Below are experts of layer 4 (counted from 0) of a mixture-of-experts language model. Rows are named router (the router's row for the expert) and show model dimensions 144-191. Each number is 128 + 32 x the weight over its row's rms, rounded and kept within 0 to 255. Numbers have three digits each.
Before each expert's rows: a language model's description of what the expert responds to. This comes from a sample of Wikipedia text that the model never trained on.

# expert 63
What it handles: Table names and headings
router:143090075152158218087123174117086147061139064109186078136095145137110138149115098077123148154178092133121143131135131115171190139150166128175123

# expert 24
What it handles: Mid-word Latinate syllables
router:200093166138133136123122164121156186180138110160139082179136134117128087173153086142147189149157126150176104134080100129138163114131119120095121

# expert 1
What it handles: Non-English Romance text
router:201083103114115160057093206171110229128120083130103160120082218166132174123127078128156087124123096142094047116129146090145124151170131178144155

# expert 38
What it handles: Taxonomic name endings
router:139089142119147140091136159169139182148116106165106109149051192129182171146140049118124087102188144159126158111180097095142162116137090081092125

# expert 4
What it handles: Word-internal fragments, coordinates
router:154136127101132123093112153171130171175111139193108146128143185143109150136117051119085207138117092142127189116182075098193165155103080112089142

# expert 62
What it handles: Section heading words
router:098073083122156145098079134200155176141120136111160091135103090193153126146133167094126135119146102156088118095127114136133120113135123129127087

# expert 44
What it handles: Object pronouns, abstract nouns
router:156101105092170175173116151144198137172149116146157122139148094067172153142164125007122163097104101155120119088103119148106123152133119085138149

# expert 50
What it handles: Transliterated name fragments
router:160107165136111100083090190152101148153109093154128125178129155115143173092139140148114095121201127149116112136108108124136127124103133179143165

# expert 41
What it handles: Non-Latin script bytes
router:097087141145124154076159125139128141138186126096146092120137112106163130228105112112140115182131091131142171155159126122163116140167090164107088

# expert 56
What it handles: Place and institution heads
router:143092133131162125167108164140167162136119108055116135125093141131104127092164161098156096190106133175107178138071144112139130126170104125128157

# expert 30
What it handles: Surname ending pieces
router:148090080136131099104115148140162170123144089145098086122051144161172114148138108090128101119190126155183121066098165092163145116141109129095130